Weights of a small mixture-of-experts language model, trained from scratch on English Wikipedia.
Experts: 160 experts in each of 9 layers, 32 SwiGLU neurons an expert, 6 picks a token, a softmax router.
Training: a variant of Adam for the experts, 267M tokens, 4073 steps.
Below are experts of layer 5 (counted from 0) of a mixture-of-experts language model. Rows are named router (the router's row for the expert), gate (a neuron's input weights, with its number), up (a neuron's input weights, with its number), down (a neuron's output weights, with its number) and show model dimensions 96-191. Each number is 128 + 24 x the weight over its row's rms, rounded and kept within 0 to 255. Numbers have three digits each.
After each expert's rows: "comes before" lists some tokens at least twice as common just after its tokens as in all text. This comes from a sample of Wikipedia text that the model never trained on. Tokens count by the router's weight.

# expert 103
router:116124127150115140095153143082149109162179117091162132135156150153149100104097147121136153119122167113149137120102161144108127121130080142100127126101125131122111109092095135126125091086136130109152157164174108169170090138119115098106119161102140103129111099097144130142130123149124143131
gate4:115137131134003128114122151104118116129069091124166130127127116139117115158141126134127130151124133088128165124135148155131127092133136134120105116142144117105132131118126106126133126127118123111158126150144136241127127157147110122139150124145139126128145140066113136116140139120135130128
up4:111134129114118116128101159108108122122068090141175130132124111139121100113144086135114117145113139133122119149138120163130129112139116132133107103138138119128126128135137100139140154123115138114164120128131145181114144155130107137156166136157128123136145112104122139118176126132162045140
down4:158119131079110146155122154106112180145141131127137144085125135093132102121102136097083129117155105122131133111162156117096126145154124096153187116131085125137112200132119111152144067102126132100141118145081129125092156128094087163115118129162121142159143124165120128130146120128150091127
comes before: "|", "-", "\n", "==", "The", "|---|---|"

# expert 127
router:130117149113098091125152122088143096153160106130152146148171120140137081097126159122150156103146153113144155116109153160088165101168095143106105133112093128091109125119103076130140094137135155105153145140135107163151108147110152101110120161097121098104104110102140152132123109150133149127
gate1:113122153108103116129133168135178122113104109138189100137124140119141159072161104133150126105139157089171142142093182163145151092151127113099152155107111125115187135138135097158148096124120181091139137148151140103120084115132149071100106139118148143117138117089164124144120138168155131135
up1:171155119142121124149106135154105149130101136173152106094131093064114120109142098144116097139119102154132121142149125143166125117131130096126146127157142107154166169176157086136097142159091140127110124127094152110104117135157134114138091125147115116120136162125106102109092135117167094151
down1:066129114111147150143133146152132112167130095092113129135151140144142095121146088103136140140136130105137126137114191114128113057108111130156084121148084146118143101097103101143158121146143137127142140135150090116156113151141134114158141106139140083105142114087154175167099134141116117163
comes before: "s", "y", "ic", "u", "o", "or"

# expert 35
router:106113153106098107104147144071152097132167099105159139136148166128136109109130165112132157097147153095145156113097172150114137095142106129107123147090110144108127101110090108136155084127139146117138166159168113159150092119132145102115141130114112095105107108112128143180130111148104145102
gate1:126139138155118124133082161161118131101147144141104171096123128141176114135099139119136094145142098080107116150091162162205133123152165119129145102128138112147108145108143116121152103093130127109136144087109127139104134119169118129144113165146109165108076135107129115098124118178171114113
up1:120168127162135107139083143177101149097140136146124139095117126123143109143100141122127121130130096088094104165123172159160110154116169099124148097157159106130121117124159132130118119106124140127122150105115114129108133116152111139164128139164096169139101151210120096098098120162146109107
down1:116125125112134121137100107119135084136128148142120109136118119143126133102105080162086164160139099109118159150127126115172181119152093145082132150115160107141103111125129138103106144137119133153118138087073115082147155125119079119134140163140126124180125114129053138107143149117145171126
comes before: " ", " first", " f", " American", " p", " re"

# expert 143
router:103107145106104106097166139092170115145149099098143138160135157148153103090138155128133139111131142108156146112107148143106147102164126157083100142094110146099125123104119123122134103095111131120158136142150110152146106104116153085102142153117111120098116102108143149148147110146121175117
gate0:144118098170125143148144107120167131137129139119124144162134124124124111103085089139140157130126141146130160115127112124121166123168148159105233165113102146125128151084057186158118154083149132094119141114136127126150098107118144105074150102104128128139101156108116158119148108127120141135
up0:168161086199121129152112098118139128095124178123109139153155121106114149133156101144128146129137105158097124149184125127115124127157160125106143141116121124142128149120042132086107215150105103096105146149129134127126127097105123138111134131116090141147119156152102132122162115109135124151
down0:118165100158151108133123138130108128101083150147135114106143131172128124131114156122127146156159130117132093188171149147137135118128135138092154139114155179098125117117152178145145117134094166162111165077144130130135141111092103107132144154119134131130121178105103084145108144147144100148
comes before: ",", " 19", " the", ".", " and", " he"

# expert 76
router:108113147098102114112139152097158097141145089102151137135132143155175106098136163108149133086130167087163153097099146141125160092169117137095118155101099153107127113110092110133137115103146142103139151135136114149131087145110159094090139158113102105118119094102132152142139100159117169111
gate2:097121139156122136137108091129133133118089108128132135149115134217159147121102134126122123151149112156145119102142104133144157128128144157098214119130150153119127130150130103153106127126137167146152120118124134116123124112131128115114153123052109093123094135138129144127088172141154142110
up2:147125108113124107126121177130126122140163160169129121082140118144118115148145133129121149066103156103144146109118146119116126145031120100148156160096110113148107142124113141102149144140110092126105111139142113135131129118128148131131099116137138163139178125134122129122146065113111148142
down2:144145134094097095121081156102123092108104100133158143106155154123101105137138140101125149117166158086117063106159122113166146136093116186137150105109147151115106103119130117146140099133141115152143140159146153104108106065146105121152143118111130128127121116082100127093095174157140146108
comes before: "\n", " The", " ", " 1", " In", " He"

# expert 111
router:119127132109108105108161138107165083150151102091178142165128154128133097095124150121127158127140152109148165133099151128131134114147109144107118152112126140091125106075102118116177099110146148101149161127138091146146101123111155125103141137116131108116105099112155159163142109141103136106
gate0:126144085109117154143141138149134113112146145102149162155112193115126108125109140139123142176142133085092131144108129126088165127103130102129133118121116140121103102112152131148084095108141147141097176144120125141161139123120153139128092136126138140153132117120112145109157167105147148129
up0:132120151169128138112085079144139127164124104126108146105127107131154136122132132131137123103144117148183138118142140101152107141140137124116122141253127151136140146186136135124160151127107146114157116139141121092106151126154137082139088125125130102123019139157116115115110111139107093125
down0:193136108134131161093143146152157107134127075133130132137153124124150122157165108191141097146119114120129133130130145118109166084135129118173127156125118114115156108126108129134138117140150162128071101155136125091139131129115121104142124104141112122110129100137123137131190089171117113125
comes before: " ", " first", " f", " re", "y", " st"

# expert 27
router:099121150096102110094146143103162099121163097093140145157138138146166104116123172133130162107136143099131157099106182137109169110164102142101117149128108129099127105086078100115142108110146136124155155143156111141137086120103159113077119144115103101109115099102148136149154110147132136109
gate0:162122099133155118121132145072171118167108148128203155139102120162115100127160170110163111110095151145115139143126128143135162108103089151111145117096142141018103127116163123118109132096120140143136114146114103146140136131122125123133119160080171136115143170121105106150149151107109116116
up0:154149108112170123133136143098106113175105176136117124126107085129135101140117138146124148106089128164101140173146117136136148126113109151132166125127170129110124139119151135121093147103120130148133113115092107112107139110135094149130129031127154125146126146131077115128140139115142108104
down0:130154120106122068107125119133147143139113122146111129133127094131119184149127104141104132121132067157140117108108121149107124104107114126122107168083085132112120106110102140098089131129116113146154160141093147103113116140099163109115092128139138146151138138130079183160111088111162130115
comes before: " ", " the", " a", " re", " he", " his"

# expert 102
router:114103130113108118111132149111179120128166114121131157147152165167161121119122151108133127121131134106142118127094138139082153107162125140111113138124085153121116105119122121129154118118159130122160161134154106123166089126139131106090153146112123098112094088097162177140138116134094156128
gate0:110104118110155091127152131109099124121111156134137119111132136165105138085181140090139134105125132121139129127109117183110112139122083106134079130115118159124140144116143090151099140139159144143132110096120120166153104118082131133080102142127103151106094140164142135137152101172104122178
up0:180172119159144150146119133124120127116143147128123103091121156135126130110132131150124112123110097115090116132176121135122137146114170205129121079111156126124127139130084169099141142085168112134131207125133122104138143114105135136137110110115131150153117103116119129135153117126116145166
down0:096097092134140127138099140138145145095123133162138141136119168139134126145161106127105146158120137123143141167138089129180160142145175102111092108161149159075145150146102128109164129114088165176125125078101109138113170123155121104128090100111142108152094129118124107122166138157107104128
comes before: " The", "\n", "5", "2", " It", "1"

# expert 151
router:114120138100095108109140144084149102150158099111161133151147168164152112114133164121158153109143146107167168123116156159107151119155112153109118139103110146079132098095095102132131118101131143112149149140146099137142103143094139135086121152109143092100104100122153156133166096161148139095
gate0:101136200106091123140119112141151099138144098123163151126129128140117149104136107134125142118096111142176139113106132153152086126142108127130113145107126126127137092154146119144148138118177105124099101118134143096108148142185154077124105150139145137099140109111144161137104158176135123112
up0:132160180086078137169095113145111127188142120133141114128126124119094168113123107150119148102107089166135149112135117128152082139137122104197147085088163121130145120140118147136131147104118096132097081105130157092089158146143127125144122145138148134091152142143130157123097119169159096099
down0:130164140106179128142153137156118093129116109119121103139141027093117092144130130136163088169136120111112088128071124135122111174107134090135140085132118119126131084154167151132128120136125110125135145104111107112128113188167178137087109177124124126122132131146158127119117099087166162111
comes before: " the", " a", " ", " his", " an", " to"

# expert 94
router:088084132108081113120153151112156116144165113107144162155148144137141134125137139124126130120137156112141148102087173135088140101134107161127093144086098133085134113109091104137163109136130148131149145130156110144150108142120154091078138122096115123108126101087157146133139126164089124120
gate0:111154136146131129144150128171134129138157130145122149170148133116170128154092208140149152116138111072120152137095144154121089118131132143132094138093141114135082036151102090117133122153088078113126147150145118135155128119150139114115085125097128102093117125149138103111137108128105135112
up0:179160118175161123171140117173111162152114177146141155139152087098151143150096121144152174154138139121123139129146080160133127151119138116132132138107150115162113143213128126078099161141084082137129142135112154081154135100133117130124083115121143126121159166157102109112126135106142136108
down0:152160131090117125150131101118080139170115139177132104102106104070124132146132108126121116144111144109121113112150143127139107130097133133148100103100087127099153129127141147118112135160149143149136127190075105142143115137106072113156109096134136129134128143107141176124110177137139179123
comes before: " The", "\n", "S", " He", " In", " It"

# expert 59
router:088116141113137111089132144106119122158148113130150138148153147148148116104150152116138146127147169111141156100119146151086146091116108148132096144072124133113093119116118111146141104133142140124137150149147095150134121134105152100109147155121117098101085108111128158139139113161109145116
gate2:147109123118131161140151081137122152176108127132144119119134143142130134128099114099135094129189140105120160114155128144161166129135133123115125143125141115120131151124114137127132137131141140117135113148112128126051129124103138090146157098143139124183153136161108157098152116159137141136
up2:173118117127136169139149115155120133147129119125124124143118137129129137136084133106173127156161156168120163128140144104155158129108122128130137109126114124136136139133142120111112141140095078132132149151107117128135144140126132113129150104117106132116107160139108140115131102128114143112
down2:152133131165118135107144149127146137140083125072100085169139109122106107158063105128154110156096160095084088117094123111142134172143114157064146127138164101156119110137113140107128121104152111144118149096148093128162139169138128125173114143129147097123133136123135136124100150152104098098
comes before: "ed", "s", "ment", ":", "ing", " to"

# expert 142
router:084093155094099133125153154083147114146166087096160159151171152143142109104144166093137132119147163102163158119101151157125163121145117126104119147088088141112133119103099099132154103104141141106158144129153093154138083127129150104096130124125115094102098098105157168152144100137123141124
gate0:148097147156125165111175128197149135133168108157114131134128143119090120131155147127125107133135136129147123151000176130126142142128127127109132117070139134131127123108135140115132116116151107138115169112123137138139139091132120185108169121115119145123109111087158121145100093087114128156
up0:129091147163123156120154138160143151110162114165112147119116148111101144136147148117122096128130144116139119152122196124135219148117122139106133154074145146124127134096147133145063115106126110149123146109118120153138149094128148147113191132111146134134126126098179124132098114145136106160
down0:100145105096164126121140125119110117146123149096137090144153132123144141132138122096078089140095181122142110129124062123133119161160139132130186146150115115166142117146139142109113155105133113127131089134093172139084107133130149086100128085128137145120137142113144137129156130092121107147
comes before: "\n", " The", " He", " In", " It", " the"

# expert 58
router:119121151116124114117143139108173113149168100101155146150142164169130124097136143080157125084131151106149133097092153121124156093153096152111087145108141132112128113124077127136176113120145158111142152141157113151139111141123124130124100148139137109106109104109141160133156100153117142118
gate2:124130147107156212140105123117113126152105148189122124133111091161096101131115094138142116195102136117099118102123148072142127164159096172134159122198156161140164118143124114097130124107173130136133117147143101134140101131131110131122159107132146142122109134091132144125164149122109072164
up2:126109136144045149125126117128130121124122106123148129103148138138141143133114128139118184126132162108131132149160113137126122106116132092122126125110117110131122136135129128022141135147118153146123151135124142114132161122144134135133132145128110133131142173125140126104126129104145110143
down2:126121098128153169121109148194054152082114129131143172134101114093131113140163114118099101141117095129099151116119144109138128145126126106151158119165128185133144119092144115094130090152141154130153160147130102152139147149174103146091134114135125171096086113124153127094123107120119105152
comes before: "\n", "|", "-", " |", "---|---|---|---|", "=="

# expert 22
router:099126160099126130106143149093169101130152119098164156141151147152152112111154148120164144124128162120165142093086150158131157133157112132123122135122109146103143123095113089130151101115146127116136143137164088151136109162122164099093149121098107100115089109111155150142150096162105150122
gate1:153147121123147138101129114140136122111079159151118170130140140126106112125166124119159092146026144126114109144117130133107151140107144152116122090150116166145146135148077105093092149097089115084106123115122085114109107162113140101102150143121115102125057161111137118130107111117131141089
up1:135100138140126149135169109125111104109117138169079134129077150142098114112136169123157129149135132133135164165136109112137121146100114155142135129137152125114137132118126138116138136127119090127161120142098100166172126124113134146137139112120144139138133142125139121133167163115139101118
down1:142136074180097105097119160122127119118118108125127168061124162146158115081084129140116146162176166109087152124091096144149142163160090156138169120134132122151153157121123078121159115125130127130134122079130145079119109139111104123129158121122135147127122142123137142116111157120140190098
comes before: " a", " the", " ", " been", " an", " well"

# expert 12
router:134106124131099125119141131126175123128144102117152140155127153161156112115131176097177137122128139112145155126079173161111151084138138135124128144107118133118115095110115134116149120106151157120146155132160102136157109110124133106108148120112142109121107084100130129182150123129118165116
gate2:124063142105131121132131141138110134130162162148118122164141137143114124138122127124134108108163116109179124136116149109125126061119134111138140095123142117122108125127127122177122113168158149147095109126125090140134127120144110125134165130100155129118121203089131154151141104114116096140
up2:128129139124139141139110132128110140109173127148103118144131140143105096117117133118125118112150098116127112129114139126127130103130134084133160072111123109129118119121135132172125137154176138208091117124109130145141133115116113141123147122120174134036129194148126146170135092116100093148
down2:111127136149127166150119100172098120122117141112123150139139119126123099107110151119125148150075156123141156151170111077179175170140144157116176120114095134174119127109118135125137108184119131139082092135148097113142157100132135134152075134120117113123104143088184105125120130107140174126
comes before: "-", "|", "8", " 0", "1", "\\"

# expert 9
router:123116165083108107133132126067148107141118128104148134133121138191182082089148127106131134129136148085176118114117142156113146133145092168112100126130125154115116093085133110133168114102144133101153157156151111161154107109132131104109147149102117103119084119121133167127140086145109121102
gate1:150162134102146135099110119093119129119101118138147138129096153142110112082115129135135109153095153109104141115112128136181133121143162146150138146129153116129119146107104153092141158143175121126096097136142122085126084130092110139111088125077135148094179129135132146115146098124066106155
up1:119121168108128085116157100095131114164137136091163133129132123158149061117166111120125128110103150109132117118133133126128125152145074151086134097147163151143160077148128128153136116126133156172160151108146118154135140147060173084139139126116144134136089132087128127140183086125102102131
down1:124091135122169142109104131127113121136129132136133125135112134161136138130125113085093092110113170140114104120113112116159108147112148141115145141114119140124128152139139138153108177137142124129078122135087131116092109118107116110124105122139145143163125153148145124122107135066130149167
comes before: "-", "\n", "==", "The", "===", "In"

# expert 133
router:114089170083110122090157136120131111161155119108187162139141138155141100115148165104151114128130135105139147134108164155104158120159118142120108138102106112091113112106126124124143091110149128092145145153141102144173103135135175111134142167097124128089125104109140178145123120152107128121
gate0:120084183138105076160134155124126160124139115135164139132150151115101122127101137111165087146098110129117150127184178102127130113103126109143107113100121123096082153128143111097156107114164156151121126141112168143141150162147093090146184125140137134097135147106141173175136173110093121173
up0:148074155109132095175131150160125126147131122138123125124109125126112119137096114163143077159060140114126128139122188132096130120112113120165124106097130123116094129142132117091126084096140103084121135136108167126107155159129107093123172110165136138085135133116104125081176142098132127166
down0:099125144156097127130118084152156112128101146088103104125136093124104115150118135142121132135109134148104087083103106135171097140138075109074101114133144136167141105119158143103148125100092083133104093094087111121113148161130143130150110118141146124147151125146124106146119146121110156143
comes before: " of", "s", "ed", ",", ".", " to"

# expert 46
router:099138138098101101093155162114149107126132104104137148138137145155150116130101160083147147106141167103147160082138122145120146093138072149082122144081103139107128107112116109133149122127146124125181173148149106136162116121104135130120154163119111100096117105113142124156141137170152155096
gate2:079092158152094139103153114135122197137128124102115157124136154113142139138101056097123096122118137118097135155118122120170110123131110129125138158141138122111119134130167085119134126178150137132144255132160126151133122102095124129145107120091106110117085127144124136111157114107117139137
up2:109128119111145124140124120104117119099112139115107149128146127140145129141103060065130103121142143080113129121125137150152119125144099122108151148186144101121122140108157114082139140102174143131073172132160126094128106086091139135123126124096142124107111145156119116100171108133136151141
down2:135148127148145123122125140142118152122133163113184129139123143121088098089178095118085133140098121112132086151104122106108172112128100104095143127105160118145118127121094129140152142097130113091092101116085107106149103087125130120124132117176136101153175115132120112087115101080144113110
comes before: ":", "\n", "==", " ==", " information", " V"

# expert 31
router:094102117107103114114127144094156118125147085088144143141139127149143121090138159107145152087165163115127158110127157168113132090139103164097090124116108129122124111141098121120154094134138146116138146154139113136133099117101129109071146151111075098101128112117133150175136123166116167110
gate0:119134125135124176160096122134099055136155130104155134137140099194134148109140126132138121097153136139118122131118114081156155120102122142137090165131141037126124125161128140144127136174093130167115104140140124114121118173118106104114135092150142125118165110172136088131116121147135101137
up0:128145134114151090110124128113152082085108099152134120114114131104147106149100123111114090164127049122116146149148150142101108137123144107160144137149157118133081144120200128142107102103151139120147143142136128125117149147129125141155078123107140126115114112111226148151160156096108119147
down0:124081104153139138102141073101104115123138115141108161158117107178126120133128140123164136156124089141115179118101111163150122131127152127142126125122130150127138157130161104122148112111170142071139134127151164118139133130136102139107148147155104148118124147094117144131162142098142116143
comes before: "\n", " |", "-", ":", " /", "–20"

# expert 152
router:115095142113110108126144128094173091151150092106160166154122144149139097083162153113147159099148152107150153095108139183081160097157122122131099144083088137078115127114099107100152107124119165106169149154140130161141074134096155098090122146126143083139138088128136138161149104149129157123
gate1:154112155095135182112173117124136158185156130148136096099117117159114119098160112133129060104155163080119107141122152115108140135136089119165139158126110083101152138137133119100124113157170198142105128161101122165144128148154108099056158126106131135115101099116133134121157085121113117167
up1:092106160096153116117150118139128108137148143137133133171198151107138112176128164115120163147112107216129140134112133118124138119111112131105099107140095169135099126090120114134131102094127113104147159151168094138125128136120162114166151136131109104119130098118151153154115149120102143112
down1:102127149119142131088166162158105113156117159096129126162136155100160127113118103095141147121145137136181134118177098133142083189144109165137150123118136107136095155096091121156117159115113101138129165176121133113127155124106125130121150148087126126129118144153093118102147098134173101155
comes before: " |", ",", " (", ";", "8", " (19"

# expert 156
router:098097130114106109097139150098151107175149120122149152146148128149161127099135159099140132091149167105144147095094131140111147105141077131111100148117110126096127136114114111122157100143146149117159179146141092148140109127109118110120137154103088119099108108127161132141127112175126155139
gate2:155159110114125103109126228096129130171151113157136125128117158138138121123142108126099120116099122103139159135128123152110150133130138152102120083171156118079105182125121132111097129138166157143109115136125051157120111094105143115147148138129152126121131107141150133113137162135121136128
up2:105112158166143120155146090154119179095111105125122138102139106136115120142137146114128136161135110159117089140108117161158113145124115107148077121084120170134127117128158119176159118084134066122137123070124125118131151167112135130112121119102133131137119138119086136113142082112127127136
down2:158143119085145088084153130132091102095162147141106111164133110114170125093120100130135179138132113144114122127123139111147151097090109152109097122134111159102146151108147132137105149131142142133145172139166169084126112176139112151130105139125106107174093139113123137131146119125150152117
comes before: ":", " |", "==", " life", " ==", " career"

# expert 117
router:123119141105092118112142123092153111140143095096141153164165162148146114116141149106135170117127161100178163086108158141106151105154111145124122114128120130114133120112078112108148113086121137124140146159162121166150101130080160126119148156104123099109114101129133164162139106147142163084
gate0:147124102123147119151138093126129108120147102125130106119131115088143110145169086082114142135154144129157100122118192155120101145136084120114150125144138102133135113112160125175142135161127118146153144151173085145149147157091101171152166139081127139134094155135102091151144083145126161108
up0:096126163137101119100133175147157136131146151100084156127109144104128122108074167159123103122106116111092165135113105103137154115120158143124104144125114160113101137160103128090132126097131132095120140130081164136121115113154147086078102152153143111119148111121169210112102164139136086139
down0:152112178115116183141113091129120102121189112111113145175114124114140151108145121062101117128124117135131138167100141101096130098116143135092112131130117138104138118130103143149089130113150083103173097124143147137085132142111144096159178122115137113160134101144138111111133137115132092065
comes before: " the", "\n", " a", "-", "ina", "|"

# expert 24
router:123124162124113128099151130132137111152155103107147140168176152165163113119124147082159165107165121107148133105129132141128135118147103143087079149075114159087104110127104077145163135115168137106152128131154145158175107114131160109103137149126092108095093103097130139140118076161131137111
gate2:145133147127154152088143145128135103101148093144143174142165122139168105132110134086122134132107114133122147149112120090126137100151111125118141151111106138115128109151101092139136101140132172117116092057121130113171160121146127092123100133104248113159113144130117085139130113118122134128
up2:130135105125147147114181147151136103114152083124141160144098128144163133161120118108081147163171091148149124120081104091146122137135119127097090122138103160118117093150134105105145108113108156109092127140115148113156142130129134115162109125129128104093121083118140114114146131116163143102
down2:109108115114099124150142094185110158150114145148153143132134118145127143140103127086141161150125109136175136129132157156076129114083147091144136130142094095143115105149152145130126131158134146080185111121101138153105106161152094153122135121147117105096151129155109092120114119170115167166
comes before: "s", "ation", "ed", "ian", "y", "ies"

# expert 60
router:091103157119104137101138141084169103148142106095144154167155146172126114115135131106156127096124152089134180110098136144103162094144129138110081130116111125100123103098082112112150116088142140085134133157126103145126115135099144109100134130113119113095125125118154149161136103147100183131
gate0:097095157084151170127118119063174141169144148126120136158105140136115124152111137125130166167105151090152127124129101120103116134124142157147129162108123134088145125149111144154114122081107143070092097118108008142111081142107131120114086118138103128117125136106126128139145129095121132118
up0:142174075168103104128138137094096096098097104115136128126147125105149124103124119128144104094144111120109128149118160164152148115137113122121077108130121150161119120105116110116129137158131118176161166154151180116145163104164120128134158141121129095125123126153140063132120124178125132130
down0:125116141118139126105071146160151116108107137146150100145153104108135121147130147164170119140102098099112159130104130096114163071137097109102138148141131100141120153168138127113102121160106138106131115100164100112118117139148159074126094164142156148098127123154139094125164121151131093128
comes before: "\n", " 0", " ", " 1", " —", " 2"

# expert 97
router:091096127115111123114141132075154107126151092085165132152149160164124133079131145098133134106139138132156139138096152148079131082127129146114087151102120136110154091106112130133152134120144132116157152135133118144153119132124132109107115135104143126131097102089151131151163109130125154120
gate0:151143125127089108133115125073128113122111132052099114145154130102130142104109133111124148130169133106145118139144118125142103122139142135130102129117119144115146137129119116102115136155121093127129143121143125146154130116128162131115076159085138145110130123152128145114124125146125102101
up0:177140146113144122137140095173156115146121121128135132085143127156105069156114095159156115127100134120131137133102130102126096097117122127165136128119072121106086111136125131173112115076148167109129117127140135136127121122159119090128101106116131113161113115101110131104132149091164082128
down0:094117124165138146126113135123141126098121150105136124076106126145097118126104153103145148154144192137141156158109136082121109131114098130148117122136133101127110104053153082115151113131176137171207099111103148134119158123142134142135148157122168179148200111128139103150124077107106116161
comes before: "-", "\n", "|", "2", "4", "0"

# expert 157
router:122119184115098102125149133118121109156146138095153148141139144146141114119121147105131117085149148081140114107120153142079156121125081132111124113097103131078105102113089112145164122122139146128148160150147117165137082130103153093123125146144103088079120132106154185164164124131111143130
gate0:095094135144104121102143124111140151151103149077150174135150195119128100103141156112137100132154140077136139113119125144087145122129116157141133143107116116104132091113076099161125079102156102139154114150158101132135122120144114113118149157108109124115108105119131118115157111167129145083
up0:174153095099130123139133145110128116102155100159113119142125102138133141116126102115144173108134237134156152134136145130160111118143123133099101141152145160134129135136163136131135158138136144090129164143103172152146132111096139148108111096135187113131139114139142155158099148132126141126
down0:144158128148116106112103111110110160110178119125121193117106133092124108104145146108141178100149132128149122141136109132064129145136088134118124100103146160140135137106116152132151160152149141153146114139119158127123129141077147103175129131071155112103148113140165150089098164141158152145
comes before: "s", "y", " States", "ment", " medal", "ly"

# expert 88
router:102133160127106092108138153113115109132131097112163134165153135135153070098121143127131147103151154111145148118116144146101143111133118130095107160092114138119117112101115117153132090145117148085141167136175121161168072151100144101128126126094096112118115111086150166159149093150096143125
gate1:101089162138118140140133101125139113090141076126098156151127117118134128134178164140133117111118148111174148165105126112105122146117110155109123167111116163129138110149123155112127110154133123106156108129135126162129104135133152089099157120086125129082094073192166138154105112155128087131
up1:114109161141115096141118104133127119103119110162139141136124099104127134144115158147119105115138123122092151147127108124141111243121126117147138115113157131134106160150123139127134132166118119117135101109097140121115084165137162084138140131115105130114130102146137160101111131141136089126
down1:131131124119128122138157165121075129115079144135094150155136104138126111134138126134130114094121139146122130173107114154100106145113137112123129138119130125087107121082149165152125090119151134135152163094080129100023089134153113112189081131117120132160164142153133126110109138139116115138
comes before: "s", "ing", "ed", "er", " to", "g"

# expert 96
router:112108130098108112116137164100148122147128066117146170178148125166153084090121147085161157115153138108145169090091144118104155114130101142137124127103095127112109107099112108114155128119124127118142137142161109135148114165100119117111140175105092118104114125115143122157132119159117136085
gate0:117125174087110126125105159182109132203108097121162095156131131128128161141096122094171124140154115111127168083120098135171152129128098152118109175072150118100114121092089132177121149113136126127124105125118135133139113137141140147137129116148097141148153133141075123105168081086169102107
up0:155182113105148120156118152128158107137117110131173119112113156103162118136104136082129156161125114115148127139138110136147179125168153136138085090060125153104096125077071152140138121053183111092111114125096133135121098111141149128122117157102130115146151094157145120128142092141106116120
down0:132053125118115165082122158138087121152091135127124112125089134047098137124128111115171110094117137129163089098146118146130133083118139104101120167155145132124122169145135112141115144155137150128108141146135117100114129114138152114194161151108100166115139115131103126106130110135138138192
comes before: " the", "um", "d", "el", "ly", ":"

# expert 136
router:124113149133096123125136134118165110160145104125137136170175136150146112093123161084175164136146151095139125108103148148085120103161133144107086138106119138099142128107096103101153113093130128088150150144126132138168077144096138089127147164104129092118102107124148143127144107150108176117
gate0:110142114131119147146160126105118080122158104094142111146140241140137116126102148135168145117130144142140133126102152118103146104148128163108123135128143144108222130136108096119156090100134110108131118155120119122123111140109124128128151127141136106140082133125206136166148095110126161068
up0:120121134127204104093091142134161144106112128153135153119125128135130141098139146132092130111151117106114143140122100114140117106124142120128117120116112132135106122165106134107110143143132149135128137108158130138122119120151166135115089143127123144108157117126072119110107143145116114151
down0:123101133110127087135124144133108165129164128050118143142161140148108103099108166131143113130108124150140130093145129104137086170095104134143112106154089138156159102099119135080110114131155101135136159099143163168169129188151135113086139146122160145112102108106114090128129095144131125124
comes before: "s", "ed", " the", " of", "ing", "ment"

# expert 61
router:113102149110105095116135138085162077130151101119153149164134179128170127125136141084138156121148128091148157111100168140123137111164115140091122134105106124110131102107122085128157109123151139101138156150162103154135109138131142129102133153127113101126096109104176165159133103136124141104
gate0:118123149119174131100151104119129126172156209127140122116137107049080140119156133094128123152126147116136097132121142134124116119134119133134108112158145183128088114154152092085114098143137137122145134159103123118152233136136126137145143133106120126107122151127143174124145134118119120127
up0:132143150117150138140119109133128107149109140111110116126133094126124136216133109099117150169106146082123089140117130126153140138097122133126072133151118164112082126158163108097082121134151126139124112150094108090159139104128187134122133128119130147126131155135121143111128137095119129125
down0:150160122153122116125117145131092108125120140119161126131108125116135158171106124157150132117147163138081127148107125203131152134120145083120144128108125141096121130150102112134146145144095135113137141116103119111135106131086122113125114138144087087145140136185119118138105134152161151143
comes before: " ", " the", " a", " been", " be", " re"

# expert 77
router:123095127094098118117166153111145097132143118090164138182141137125156086116141155117144143126132141112170144117073163132105151117145117148117091118109123153105120120098109115137155121123162124088148156134145108145136081116126153094121129151098121122095091084140159155153127114145093150107
gate0:104118114100092115141131134095175117117122139125142117141121128128163123102146103127139109099115126122149138142087129114114156122150113131131107127107120122129105125102130128107143120138135153146137127134125154130133128141125089122119115149120077147126118108110130127113147147219148140137
up0:152077094121142136146076099124108141130119150144132108096115129124136125130162123135136119114101145158144127116034112109166137138164118145148139108148156124145094127126172134124130138169114123148142120118114141128121151111123103108141115128119050174148131125136133103096137155096137147075
down0:136124172188119131106147160116142157115147092100096142158141114091116133136153163139104120096082137117079104133135142178118101134134102127120151130136113102111074156170160150157150099118115065146137148122138100146169140128129163158130137144092126152079129144147106130109102140096098082140
comes before: " and", " ", " but", " the", " which", " with"